Weights of a small mixture-of-experts language model, trained from scratch on English Wikipedia.
Size: width 192, vocabulary 2048.
Experts: 64 experts in each of 9 layers, 96 SwiGLU neurons an expert, 2 picks a token.
Training: a variant of Muon for the experts, 696M tokens.
Below are experts of layer 7 (counted from 0) of a mixture-of-experts language model. Rows are named router (the router's row for the expert), gate (a neuron's input weights, with its number), up (a neuron's input weights, with its number), down (a neuron's output weights, with its number) and show model dimensions 48-95. Each number is 128 + 32 x the weight over its row's rms, rounded and kept within 0 to 255. Numbers have three digits each.
After each expert's rows: "comes before" lists some tokens at least twice as common just after its tokens as in all text. This comes from a sample of Wikipedia text that the model never trained on. Tokens count by the router's weight.

# expert 17
router:133138183101083169180121106135183184164150055118052166126115184131155147132127177038153158124149106158074099113098084194191163161121146134125074
gate0:120086103158099122164115151122172128164165144166136174101111128121129115121157154077084151146131121156084072153122082129117175138110172147063119
up0:110114121220094136139123134103105154134114190153066150060088162153190119113159160096128132142142138130110153105156129105091121110205135141092125
down0:156126118120103151178084132122129133124168105098123114127128130121099123139087095096167148111105122141200157138197105168056143132135097169160094
gate1:104117131115184084163145150126090145146150139172167148100152163111146177106176102062115209107157158140165073113113078138143113127134160161202162
up1:150104108102153170164115114171123164101146165123147099155156162093061169138105083175165141075167142186108054103159045162116124123147111222126111
down1:166129140078149173081133184123108129112129187092103112097112109170121123111114164174107077103175103134151113069150130147152133101129108148158127
gate2:148106130117122125131139165099177130175159051102070091184152108133081142122122166101153129074104109119088162154144138196115152099126115163144189
up2:163099171108120148164137145144140149131136109162119120111130131124113133117146169113115073136163201182140142147160122111170126157172072108065181
down2:119184115100075098135174115130205096163109154174130068122124136094101111101113122114146117136136146139123210153110166149124127118062139168144102
gate3:177125145082106118095135115119150165130160178148095188121124138135166123113119112115123115084119078117082159126134161165149113169185114125085139
up3:132174123145113122137098092141153103164109165049190110091131105137154107119175137138115169178088151069103135087140120162130121086180114123118121
down3:157130144164114123122116147137113184167142116135102121124098149116066148130112092171123190091139137108132137108154163162130079125160235127066107
gate4:107114119179104197145085085141126090132111096122131132110072091092132144162134146073126151136149112131127093153088102154149116161186120094092126
up4:162189155115132118092149075186114179147167145115062118183105125158128134159195134141106102098171147135139149120105197143120178125146127171173137
down4:185181077157138145121125136150121172153119164082144118110130116106090117090229131146146079141156126144149108044122114117169131118068145150073162
gate5:119090143084087129090066132104170091189085081145083129113147142133098090134165088127126179128185106079142143122104108126093091141174156146144138
up5:163112175094110106115157130120145142142141115146126164155085137075157146170129106088108119148169122107187148121127138097114124176131091161071125
down5:135116145098144130164135146105127126140118110099118168166080140163136167098201127133147158113153071117112099217160091148089147116113135136119192
comes before: "y", "ic", "a", "n", "ard", "d"

# expert 46
router:105191158123131102123189162100152088148132098095123114144099097077114113163067093099107091119142159181163122140102083151124086078069097062138168
gate0:073133148120109115154125173172129145172214097152121166142097114118177091071084092086095078077116165125115117170168123106145157176158136147096131
up0:102128138173117165172095142113068132120152095164133132095148149119112062122169167129134076134091124152167093128125061095118177078125130157109086
down0:127089129126123122133162110061140167094113101145079122105147077139109124164063107126196110144109118124140099142170163086076067144114144120107150
gate1:100141171119100088175108154126134134131137126103057142200168121173202057144125108122119096079150132155071165106190133092093123155130120112167156
up1:143134126148177164138151097118105130062114098137134080131112111145126074067142132130151106083074150162105089184129138108167190176107142119166172
down1:110135137150129087073124193140140156199123142132062186117087084145161143079124187134067159135092106120109195183187138142116107135102110127180170
gate2:185125130125107124117080142100123140212091103090144123097114143093121083139132058131118095117157169135123130128110156120160143153154132147128112
up2:153148181102145181045192136111111142145182094125129152199168151189123139117120119086146167139136140117145198112080130131132165142088102105171108
down2:177142195143149180125143146122092126044095118139149139153098167159123063139199118096122161084082149130139138128087123185073063171088127098091113
gate3:122142085128136126140108142123082084215196167093114117080077134121168172169064072135154184123132113174086149130198125155082153148180130111143112
up3:120125129227123106111098124157182100187171129091132130073135138096114134120067097125148144118160103148120156121152159162120120121148132065127108
down3:119157134161129117170082124138097147152168113104140143045164119112135079138114133077118132154141148104117099141140225132130153099148133107124103
gate4:099113137139089139145079159146163147136137164147091112109131170091122107070144124141136149193117127196120089101153135130090127129152101124095177
up4:135154111164135090120118188135116164096133108151070156150164140188119164114074127174106123162140135152090128109138172136151159163141059130103091
down4:107127108099100124101102171109178132116100155139081142125070105128070107123121154159164126141126079149103095137174144130138108164153119123121133
gate5:125169140152169129114095168159168104109120079113082104164073128095125170131089158120113082113141137061189164108118111103152132110135122097201185
up5:156147173089133140063113147184121127124125148140174135078119099163143092130158158142102112147085089148093139111156134118161147114042141140112171
down5:131098129161067046095168162126130104149112122170150119138057140145127140124119142177160129186149122140109116085124149129181165142174138169127139
comes before: "o", "e", "a", "ia", "ian", "i"

# expert 29
router:180096128106148182134180105127153155147097112175087070138135160107041128149156137118143124116134128091100039105109151145129156125143131155118100
gate0:181122101074166180110084134085112134161065148119129125105132109143146084090176117192133145076155142105134125117091143111072131139080145159168075
up0:187107110142165107124185115168168163099124152137149143155170136098110129102126111145135145144125199200194092145140138215125159166149131202144111
down0:203107152110088159087207157163074115091175166138128122096189153157124185136177106091064123147153117130159145135100127120132148121125144131077104
gate1:174078154159108110108160110074071113099116146188164167041068139101101118074165135169118186105138099126149157114129134192154162154145142099146118
up1:094147150124208123150151129177157111136123147103141127114089164099085099163175158124090137096177099143138152123101165149111126154139155151201096
down1:115143159142128132101130111107109201193119119149110150194122120140162149102151071143097096116128119131106192185114180108115190097131164101102109
gate2:110085164170134181168153079091131131141141133104106116180181122106132135137130191141115136125129095132111123062142164110112110136178151183080156
up2:104141148131143156156131138103138125094141139158160160133128166113101113134124114134092097123078125152102122125097084157102111102075180082150129
down2:146130101160175143104151117094095118140199112095111129137164080167131121106162169118077155135144117141114097135169125172161103192151113131129103
gate3:174113088089158172182121148148072160118171139106083164101088160150119124160097170074093134094092109106193180096144115109153115147132166141131108
up3:117070143170122147115102100094155074128152105142125143128157092113102129145151095146135112138094086104130129123107096147126138151129048124070136
down3:146102129135145124132140076061130155121223102165106171151143164095169154145133151068110137186158158083107166138109137159128113132125095167170038
gate4:105101124120116202131121104127078087125151139196127112179137147117102121149170074106132136138147164094099154144122145140144099102142112123109154
up4:126153085176151062154140150081143134153144127072115164151126171127156110108104129135165127114098112074115101132027123132138155164137118201102154
down4:194104143139072128172174138137125128130139125102126166107141148116103114111105173141191090087121144148114143175186133091097151177130082067180134
gate5:150095087116078164159141119149083136111119140106123136093091145124107190110174083114125145116116140134168145099128176088126182126194101161150116
up5:093150198093166190082078143097106146149128140154170143169169160119129127103145019123135100098134111211142112070108165143161113123106090185083140
down5:080125114167042162115166125091143188160147167131155101071154132132204127122090086123131141117116153081078119117113155193134108155119195120097078
comes before: ",", ".", " of", " and", " in", " ("

# expert 63
router:115121116147118141163026147069140159136099159156169115187162139168185165157139135104100174177094126113127116061107111129103065169158128112154202
gate0:104139158123156095148114136143098156125105124147129163133120127118112139146156121150175136116119190102123115188107120139174121120155135092126097
up0:109095122121172121092142092137144133147171078107162145185126134153138111113164151125152147111132120097138138148125093210099155064149105079170040
down0:202091199140155180073131154174131137134101154199134137090150124132157125161171116142105121135131111079173069079171109128120200081098156078141072
gate1:133090128146090135170070175101160147090119198178105140135179114214199203120134147148090106154107181108111124147102143173067125158169115129160114
up1:112146104126190170102116113163153115102165136090159147052142134134157086129113104107151129152140093133170223065138172090147124142150097151175094
down1:042109096093144137115113181110133146135082122154086127051117150062130163105138155094097138135132101115156089107137151154107195114145154160126176
gate2:138092083140155081140115116119147094141114124172123137135175111098089122137102080118128163143137077182127125177168137108147117085110099129034109
up2:088147173116123094031107109154122130104075096147147139148122162138152094101135124150131107122086116167147113136165170119176142088148159164152141
down2:094140110077068079113115086090193149114126119112120131125089077087119117192057133167114161118128089104118152135127083055104176147120116190149119
gate3:106125187118167134125109103128106089133146120179162159160208186099108149090113148115151126140135151135059155088142148081133157133168168145136138
up3:076116105103144176086039108121102112179152169079048144147122134096125126134079101109162124110128132080129076151113156090158124126179216123118118
down3:107188092150111128114159144099124162134214138139113175104150129078128112141130071166128068091150143135068108100177097166128244178135140139098136
gate4:159083090120143140137178107102164140160121090136087099101165119139122110092059141123150114138120161123128151135172125138081103115113085102119100
up4:067148106145102119110142071148111095158077170135133139090172140166149179125199107192160146138143188156117141139115106109128177167198075112113103
down4:112018126127066126153095103123159110100148113156142097109087044159138082161205168136182107130170180107146097105083106112125137088101118136193095
gate5:125083159151134093165080129171078168193155181096115110095133155133087129153118142183133122109119127148116146088182125153119137123130102132100085
up5:162141051140134089098134107060103109147089174122154165081177117157129111141166091149099061165146141087138135162092098087127089143130204139139147
down5:097095107129113079097142133109119148116130044130142145168115128087111125123118081018139145092130096127111114185118126148083179117116157160192137
comes before: "ed", "ing", "ive", "iv", "it", "ure"

# expert 60
router:094066102137178108142092114107114120145089174123051137090152111103136100190134125079116170107167111117169115126090149143097144120090100138108164
gate0:123173214146187157099119063120124177159102118119119137080095158076114167115098064122175145145138127089136203122067154128082154097199154101128093
up0:123114116146150131145128134141138101088183097088155176135132189134153081104124156113177106118162146168150141084160157145131067084142126167183053
down0:138132185123157108127132124172117100112179104110215194169133113096164110110137120146134135101162083085088102111181177157128136067160162119136059
gate1:113157194144198127179047067115166179168165083131106075088104106158144091077124145133144137133149134038119122072089134090141126090143129152207171
up1:147144131141083121149175141152133161108050177151108164128150103088144177133098141086158119081141120133118183144110070053055159108110177119095080
down1:155136147144092129147165166133113101046121120109090146121110128134129193151132149167157147108114129138157199155157115191157059121106057110047051
gate2:127141104110180114130145085130107084137138136055129075112114199111130143137134124107106106073118151117096139121129109105100145100134151165107136
up2:111134168110146141109147130152118144156127181139072129142114076137105152110091103151136108142124151092179109127095188083148094094139092136102161
down2:150128153085130123072142169151139149165165128172097151042160169146141089137088107148109171131132106136085108094093150145130164099139101134185140
gate3:111130140156086102104130131165091129165084149094134117156096156098159140135076097138182184105142188076101156121126141123127134088147152148090086
up3:124094177186043114142143085145166104132164147117077129137167174141070115073073134152125139129129147086162125214113122153102146155088129133131109
down3:124147124150149137129105186118138153171147098159138100152125121161089164155098061164155099123125092174079155131101103180109126148092203159137098
gate4:108124134107132172126107073107162090155099146164093168132146171141096139167148137147125160141175167079147149124129149141163154096086113141135103
up4:090103166156169132135109112077117189094121104083113152137129144101137103154120083130135206143103154084065076113130138077134103103066099103172065
down4:139122078115193104109142138108129059079137116091085129087109040150129113119113103104114109161115082074103109114105120126159157161101166111167095
gate5:115125102163181122122188133174120103141142134074113146100094128105094129119122106120160123123131099181161149110112136114128160076147121147156129
up5:108122123108151126178129159150121144118208162156106092102098146098161053135144169096179106108135162104119140138176112172135084134118085111120109
down5:080149127150179135120116121142136140121148143149179127101163161111142144150113090172130134123115137123114148125157130132160126087186126144109118
comes before: "ly", " ", "ity", " re", "ial", " p"

# expert 7
router:103124150159156125109166148158091153106123130065136112121084186161123144105162131165156103141152105146133175117074158163086150127091088095098068
gate0:142140145157171106134138138164108129191109125083110126139134101170157156075060117102159114159161122149147147127115144175146174089182124120167126
up0:082082208154146141128062163096116189180140085129096057152135142139219103135116115161170125121087152081089106130090130139153186139103129068203070
down0:136132174105170166114078116131146096155106114132157071136179121097109135103140201112178120160102121127114115175105048125130104145057174148146136
gate1:143166141124160161101172079133101121136202098077078133125107094127154143079136128107145117075147136120140144068081169161138127158127093077167116
up1:120168164163141138092122108092102109117150096168100088133088124177134129123130121117129130119119116159127141146120138142088062060158165143066139
down1:112143101098130132186101122086197122143155121124090132152163133138138109113154176134119131171071160135172122122136170090164148108150199180114133
gate2:143112156112142174145119132121162140129114126128172123120109169169163103118130155153073089124151125103094096066156132059132101094141106156098119
up2:144128142130135154143131129121127108122119119117088136132097114167110177183137075111151156215099102095097107138132140136135165112183084112115102
down2:102178088136092159123169140139143105136185107182176165122171112155089164153106175130190128188095096179132089136096113083104102111129115098163176
gate3:149140124142130161096116120112147168131112113142167123115088196082120135114096081189167132115232157147142119162148069157112134092162120126110061
up3:135065123103131118133173114107079120105102132151167123109084134138088086179121167111148064067152038143181153106077102102120119136066138129111079
down3:137110073099148152062104148174079091145135134153141115060129142142076175121147116095111128114094143151131228123098167174120145156077109131088145
gate4:099119102155143124128161131158135082131082069101114144161077157067142150054151162065153138137134127125114124172154119144132125098076112158112143
up4:153179078128086104098117193144106121108173112090176158077096081132121088187124116207082091155131129117112128145172105132166143108101113094118158
down4:112173142069105099095126082119168095144066146081118112129117090113121127188138105188178081139025121154102109128111128090181132099157165070115155
gate5:160132158101106152153141117095152175083173159159096145123139097141139184089135078138150061149184071092172170141128173136127085136096152126093144
up5:139177118108126162044110121101109088161150152124157166126148147161169111084163137116085108159146118121124068182086133115181115145104085118144137
down5:163115120113164194123111105140098148173164148171123130159213089109154086105162139168123176113113116130127093048111121121094143118180074090146106
comes before: "s", "en", "pe", "co", "e", "c"

# expert 20
router:131208122128133154095147116140143157153181129147169118113102117113117093101135108151159097084124170154067087123138082134165121138132160154105101
gate0:132139128219072107171137104151156205147145150184124070119102118134112106069117110057115151164148147110073191115130100122154132174199106149089100
up0:169108157176136117145116151064108140106123142133130136189094115114161216152117103120086081210124102137082118117156112060150089173113056087136133
down0:139088096193183084098182093136069172152100086171100096166146136090129108120195192041120109116187073127141149101135120104138111121115114098064109
gate1:138101157166110075115149124160096133106120132091082092057172151161175038058135135119111165144172152139097147082112175144166107149137075117135082
up1:123138142137180096130126143108127179132129168102099133141149073148152133114170117107149081173156134134092126099169194128110129128097126121132146
down1:152115148097122156121177142090143145156100118136163091181081186180094165128128142088101089152095102124128115111114075114137156082141086077095149
gate2:121146061106152154191166140115148107134138139100149161108205105079157094103132151163129145059116134085082144150175151135104135192098102120102164
up2:105162098077183144163172124152127170148185107106163153120108100130113105114140182062084084146070118082164149083047166149055093141136102092107142
down2:126098200175087183151118145186126144131119122136176093123179088146143127146098111168103133040145179151154072167134104168125140155180123111179126
gate3:106090111147112151106144096127131137116108085141148094104140102113076138088157150128141125103147170152048135139083138194116145065119152205109163
up3:137124164108104071118080145122123139114112102156099151059167045090144175166126044113118101184141107121127105156104169130095043114124165126188129
down3:153116183112093127112154144092149150083106124132093162176145141088138123115162103126091142064108162112118125081102097087134161099112113179127142
gate4:133185154126105135141169099061153114106120158092128185159175087140164130142183104126093139094104108170164185131149125136092194186102110085153069
up4:120117157087132090142148156144084225164153129146112157045154126061083135151103066129151119138146154092107187157133109177057146157109138128148129
down4:144071097107144081073116106124167070117102145161085090114124115103066116126163122114120141132098161099093101051133171118154109075122107087103096
gate5:127146194158167128132153075113165061127099156149097165190138100129119097111119107123137110101117168106096167127157138099174138150135115142116083
up5:099148125206152126130119074140082112154114095133100101119096079144080105132143162142067134150139091111141126148102130113188125146132092161087092
down5:152143083107106072143131176113089097167132147135167085113217114118122126109163146117107110102177144137117104109093126084118093115161196098148104
comes before: " ", " was", " a", " re", " been", " is"

# expert 33
router:110116103132153150134117074144121169109137127137140177147159125168163067144112112158132145110163125091115149111147117113144091066125108142159102
gate0:143075152074082160123130118131095177152129188154204150123100167098175157191195093176139135127216084151115093143152067153151072117147153181119113
up0:143197154166131135111099129153126135154122076118112144123108137179108146093113119142139106158089069127151152101097170093147177146165068128171160
down0:138098110109144111156123092118068084179129136083151146095132127097104146108135109149194104157159092103116097167175047160084117114159136138174081
gate1:106142085167114193142142161191148112142101132111105090146149106145112099127116112093118174137121118126133130110140107144142111164154118138121197
up1:112175105122138099137203098128131047096108120087144119140128157172171162105113140188139187161203114175141099129123171167141093139138150131085106
down1:097184102155114109147106124092141124092154079127143191148150110168153183126095080102108073134128137155110110092129133185105118125185144166123076
gate2:127153129125095136162144138098110135175210080180089152118109053145146140062114096093185105058110112120157131133147062222179101126168125125133073
up2:166138141146155149091135186101198135106131147108120174133123158141198174166128147135127119131085109133122053095160129170130159088155141125189146
down2:139169112096159147100100123186118064165197138088130092109127127098057097149082124082150170106134111100076127073106110165168171153144137133151088
gate3:155141124109099062185180161127111126106090155152099191133145131157066167121107142103131159140083109155169156141130203145084096131151150106130150
up3:124117109157080124148109159157097101125130124120212149190101164173132073124080225098093110132123078129099132087150157092086139123157129066181124
down3:172067163114141083147084111140069166072156134120100086126128156108151080095118139126117102089134109117052114174126093154197164114127135103107154
gate4:164108112157082156135124114110131130128091143164102166133165164136077169131122144145119160097197108117167126085141140190063154068101106122104136
up4:143093153105061104152164080100183101088129133129104196131129101168118101128118109134146118140123180130184093149109173133097103132120135181084107
down4:126167103123119186132138122189128137102129143138171140164113175110032119147139127105172104107123079140105106131160099150167098089134139159129137
gate5:194129089121133163087074135107139178162161156144099169146108100137120140160075122207106131151144073152099128126181174108172127130175149157093102
up5:163109139161103057146162092068162099078149111128201110144069101121093088127090106087145173162132123131111162100111138244077156152100125125112118
down5:089126177091143093198119142113127085168157142104157108192200090148114181134081115097104109150111130143084155096123189085105125126096182032085187
comes before: "ing", "le", "d", "les", "ed", "er"

# expert 58
router:179095139131153149120189098162115141159110118155145046167139089096151182105156166139166163154126176086139130162073183150082094134134089132116129
gate0:168146115113161118127112071160105113146145170092152151163126154128144088112108147087165082103095165086120137145173122098141121194193117097155137
up0:154108123079137132175119115076120087142149123084128145076207178130084115110123126149136158105128100170131134172151156151177175121124099158169132
down0:142092129108165146152085149077145186123070087073127085096173131148095128139111156139105165117142114186120177117153190122052123113167156095115067
gate1:164030182092138115143118135171110123103104185128117113162182163129162152152138076086173113150171156134135072117075125119111146164179097162114137
up1:110109118111038103067135183084186115131141116144089091100091085161154112137171085160165152127100113171082170184104125103125136124098125163156127
down1:162139111104137106107208105154149168090122143163125171182112199070155120141162091045177131096136131148083097061108129125169132129064124169103148
gate2:149165068134064142131074116155145101104142146107111095129154127105100136111092121084120112164115041120115121151132152118153128131088116119129156
up2:118183120114108156100146134196149141153183152148121102113140148093196129120172103156150136136093109078102133135142114151082125077105101156124166
down2:126143145132136154129117088106131121146149092096187098094127147082147126097106105143189169147073140129171173163133145127128120102144120154137153
gate3:089157136114115106100160103146085143165143131142209147103123109110151096097100156141125119093122119106142131142145154082109115175133087122109113
up3:155105132149134101130088173126176139118090160103132115171115126118141122183126142115171086121117114134143119115092127125148120157170184177086132
down3:138134093129130171199157136153123118132110152154197190150164144112079134138035076107182124137105145178098113178153057135152149125115127113102140
gate4:110160098152109112053066134140135131032089164136172136162110140077157113150132159132143096139132111154118177125125118093134173168124113061139144
up4:132102077047155118132110130101116083162113153117072111111107109148098132169174089127098084138138074109113128116080128120147094104066146142166130
down4:125174145123184118126130149151128122104110121127033106090136169151218164095023191205180119087119105084100185164124160128130136129153128110147069
gate5:189140096047115149127101091137084137158108167141134196123174129174182151087178171057117106116194191122161148103126101143103100133157086163078114
up5:140101164141151184116089143180120094175092116136131134120095122131132139070083137115154109137136104116115078127129139167063124123136142069135150
down5:108132127178126119071132167142175106161131108172056144103140158068139117092077152121151137170181114098072141088125140080108156113164208086146115
comes before: ",", ".", " of", " and", " in", " were"

# expert 3
router:148144165115090103091093127146168100061155166102119151154153119202124181157124136113088119122148159147126188174136123095144109124151101113117133
gate0:128111108109112119111171134129101121142156190076127167193119064109128071128166114110136142114106145115143188168122129070160148096136131167171114
up0:110097101107195134163132151103072073155154163171108145084164118137125154093084074115124109102160147127109121109116053147167123166134123127079109
down0:156161117127123138114203153159138101103094102159181072089063114125071113107159108075093145103146140170118145086050106169116136150125121093125149
gate1:124113151076123140102086115177165131127151173160166147186113199073156146158137160147140104121098140166143126133146196167154102133195091145088157
up1:171123111075124065141126106133115119112122175153093087174133141080126106182136169064094125078094120117125133119114104093103188090151077118080129
down1:139138059085166114135184162153110110100138084173154137133131180096088150143135156127145204143127122150098191084168154128117116120104187127203120
gate2:134123114114149141141092119145111123122181139087115144155117100126167120079110126210117132164167226161188161156149143157156081107146078078153157
up2:136125122145142131100111129096134126137155103102091122120096085092106145163188079113140089168115055143120089130107105141129107143079124125131136
down2:107109125119150188162087137142154128068130107153160181106206145136145145093082105141168111193106090102150098172070104125178099133114099154134132
gate3:135123197117096165104112131141165109091124148205134163152152125091151143150072118099127130089197160202184119125155079140082169138099162119067130
up3:157140161114107172163127185159077156138096152129172141119124066113130128136074147085186134134115182142126172153099116128168190138138093158165146
down3:178095076183134147107127173139112142110094085158160147072100124154091128119166118121176162197159066147094125094082134138134131106131164136158079
gate4:100123097138145151053087126199165117106171114185145099154117121103134124180115095126096150121106119145154128112089117129167115129165128124104175
up4:144059112173117144116155148102041121101072110093112094114138189184154109116147124122186105096164107198081143106080105126067160046122060120058163
down4:117098163134124139074131147078142127087141131123205165179065181121163102081100090160127124097162137104083165157074142111193184158110119123112112
gate5:121101120120155204142163116155165078146122123191107085129180102186132137125116124169120145154139155100186143093134095091180106092133093149171105
up5:154147113094162165120172177039127120175166103157182091089129085115128189099139175174103137111113163097170127112125049118114135130179119116117151
down5:116123173102189127121110090090114079145174165110172085094084146116119116106147164121124134090103109148122094100135129112096114142126108105162081
comes before: " of", "y", ",", "ies", "ship", "n"

# expert 24
router:109165171205182128115140158137107083170157099170126082126080129036120108165111158122156150154116099172090102126138144172064126116142147119084079
gate0:159159124148151227120192169104209153147146142135066049129110119136097186152170146106100136119139153150109132166149143115097164094100129123075145
up0:098105099068133150142085084166086136146123074152157122092158101118183145117087096139107107142114120172105126077178162164142110119144068135082149
down0:130155135182145154136106112121134154093131140123148086152147110170091076098085113076140142144128114132114108124233139118118138109161081108157097
gate1:117182114120113176132113178081114146160140158100174092085121113083158117104108169133064144162043143115158145127125133156062192104142147128131162
up1:154054156076149152155141111071135120142074108113149067076175124134135146084194150126157133098107151151158116132106116164112098132129080106161121
down1:158155105103150111096164143185110150165182124173132092120124138104191089133192122095180127178125107166189155088122042163116090160121119118113178
gate2:112155077186149115157078106164093086137114162092102083083099130044139140143170105159182130137143130146096123082111105171116098163194160113141101
up2:149099176153114147095121170068114116145143207091165133125137113116116135130125144120092114079168137150148165140097083132166213095084150135136179
down2:113154097167129136087192139166072161155161138110115125107089156140111130106101111153133094190120123150120112144171142142078102139096121090124118
gate3:140095061112136123109099129138117179220053113141051161128137122136113115111126106103153132151098139109212119133187146176151114121168142132104105
up3:183119148152162136099152116136192154162100179154113141115155108150093178106170144137130127121098106127144185118101123107160127139146137092122108
down3:183157114154185102124188082067108111127151199121109150051127156216074161123157093127137124118142146057137105115130212137161119110104102107152104
gate4:142134106161124155127103204122141163145092145165098106185129160024147110182109161116106148075083126120155106109117175231141096188184137133109098
up4:094130147147100137093172089137101067098110105127167153170125153135123091137148152086098164107103139188125095164080159124155104175142115081153158
down4:095129116147083138141124139158171146104091138120127135144105117156116147087105127116118148067107120083226145115155117161155140197150091162167162
gate5:119118125140135142155186105086119106148144076146148179092173152118150138081099127147166109190132172146103136151114149162161176199198124073154143
up5:103166098151035148135154082086163130097110147136186126101151210114086129121156069154183118110139112144113105132116144112126129082136152178136151
down5:174197080161186127173127147102186117080184128096134180137111102144129206078142141145103134108123126099045137132115125134194146142114121120113151
comes before: ",", " |", " (", " and", "k", "z"

# expert 39
router:097150136116177166165173132124159094099136111165138095105101153134149141086137087145115096159163123163098123128149123172086176147072112101164059
gate0:186127167154172107145120120121119114085147140135143119091136161210092099124109107150057176096121139104163148158114116103148087127148105138111089
up0:134119144119134154151225141116128157143121140138144102135179128130135157126101129112153091100134150122136214122158120119136155170102129143158092
down0:156097113176124148120135121137099133107070166123083176145177134159146117120131059124053095140146154088161111099133112165128110095114168119087150
gate1:098163091185118150134114142165070137130097171102101133161159198112143125101177152102117137111128091093135111164144139150127179145191175177147131
up1:101104097105129136090212124200092204113117177180100142102128101063116152156106123127133132128168127096126126106116165123102116167128102113110034
down1:136134114168103164169125147126195093125096178133150099168128166088146109132151141148121110090154130150093117138108195161043132170098140176180090
gate2:123177121147130120167162137138140114105167117121082109168096156101180105152074111121139070052172092186137070148186148150162126144135179165176110
up2:081102071135163124121116154091156109051091117051130079211096088159129122160115121158131179077163123131117103149142096088216116172176134147113103
down2:081109190172061136115133085094131114106141104112110071118115104143106084128109141146132150150060131094120131104136154080075151149127165122150130
gate3:111138138124166133160070149067114148128106114082144116102103140054138164157144088120086133073127151156138154073127146133164105185091172098168116
up3:123128185119066100080149170093131175082173101128118147099104100132155115120073164178171114171139110148132120053134143159090135106134148134100091
down3:102096132100140121125198171061031154132127129151116141113129131101154129125156109098143115160135137113158124111181123182134128147105168123106066
gate4:104073082126087137047151168150117129109164118106101097105086134123079156141110132121133177161139065120092135065136148117105096176106120160102074
up4:140115125149061105117142124185110138126101082240132156083148133121184159089163167113122167104160122162086103117156087122139147103069070109174169
down4:135175067137138100194131096138145085154087137103100112078152122099134119135127110106086128140106190143189116098121158109104082132069148147156104
gate5:151086205116171088121115081174144124182127146095131106122134153196091081095100134123192123109131083137153145125150100139100145175119071109079139
up5:133148131130125125149109160121095101143107131077112106211131147110160151140106085146116085206097124092110134107122121061120091109120178150073125
down5:079131129096139123140108086114199139087135126125122116138136218093157133204102142136156102086127153145202104148110127149121150130092098167117119
comes before: "s", ",", " of", "\"", " and", " in"

# expert 31
router:126154106149162140105173121159131099127147092178117115144110115108111169147138142169094097182135129114090069133070130177117073078076190053157123
gate0:149110095129130147140110064128092161079110100141209134116036111066123118138130162118156131183166153135128117114090171097050088153197085034148092
up0:107124100130141086108127119139165066200140094090121097146112156147183100131086104141149081183080139105110160131182111175116142153240099132128137
down0:135172130140153147156062089149030169174114130120134129046104108129151125108158149134138183142105175158174201138153123140128094123102124106144163
gate1:132094081159176139166088143187088150159139120161140139106121114175122061099154123120099063212069137163134151100121101112169170151175169120139165
up1:107069134103169094111092158112161121146158139104036130151064093142110143127189166164157196149100163106152151092154094137141106122087133075075129
down1:099156085138087147099097135134098114145140089067080160152107143154136078117150062094111073103084108127146153094144068085099175145195150135126137
gate2:091082126112121156206182130096066161159091132141148173069151109090100106146120119098074081167172143120155085158154152156118118139152172148076127
up2:117118082144158119111118128133052163183082124145093081154111107122106102120145130152121156128142151135110069157099135164131072048123107155124104
down2:115087200159198129052121111121097099133125193099135133148092177185107114124131129161101088122139116101112131137084181094157129115164090097112095
gate3:092107180114118090178117096165136094148208158174129136146126122109161114145107143125119187122129181082108163156129112171135096214120128117100097
up3:123115172108088154106144145186112144178138121159135093149159140116136149142145160140102186160105126123162155175104110153169088194127203100145141
down3:131123116164170159099180149114124102079122082093194154168140127134133116132105150136084100134161116159095163154073136115130117140144144153155125
gate4:136101157113161127105119071137153098134146148151117090134109178124118099090199080152114136087168078151103132114106173119148141127122120150075140
up4:046160118145121114080139117140177123106172094154178079081100175125087125049149126096162107157094123134050115116125137160084109167119164118119090
down4:162141056151112105142120150163134179170134110207118127077124139094180103118088088154102143117128107137082109112112123168084123137105193085151119
gate5:172159110099119159177223106158145127135155091112120120061176132138125130135133096128078106179185075117117097191124130150109130111116112144171143
up5:181100156081143167067115127110154105119131084174128131125156135137148130164114122142121129141155126140042132114151126099097150111103147131150131
down5:121107152115139079070158066153143139126135093178128107162100128062130191126099115153053120145138128178105164127133154077143075135082133109170136
comes before: ",", " (", "'", " is", " was", " and"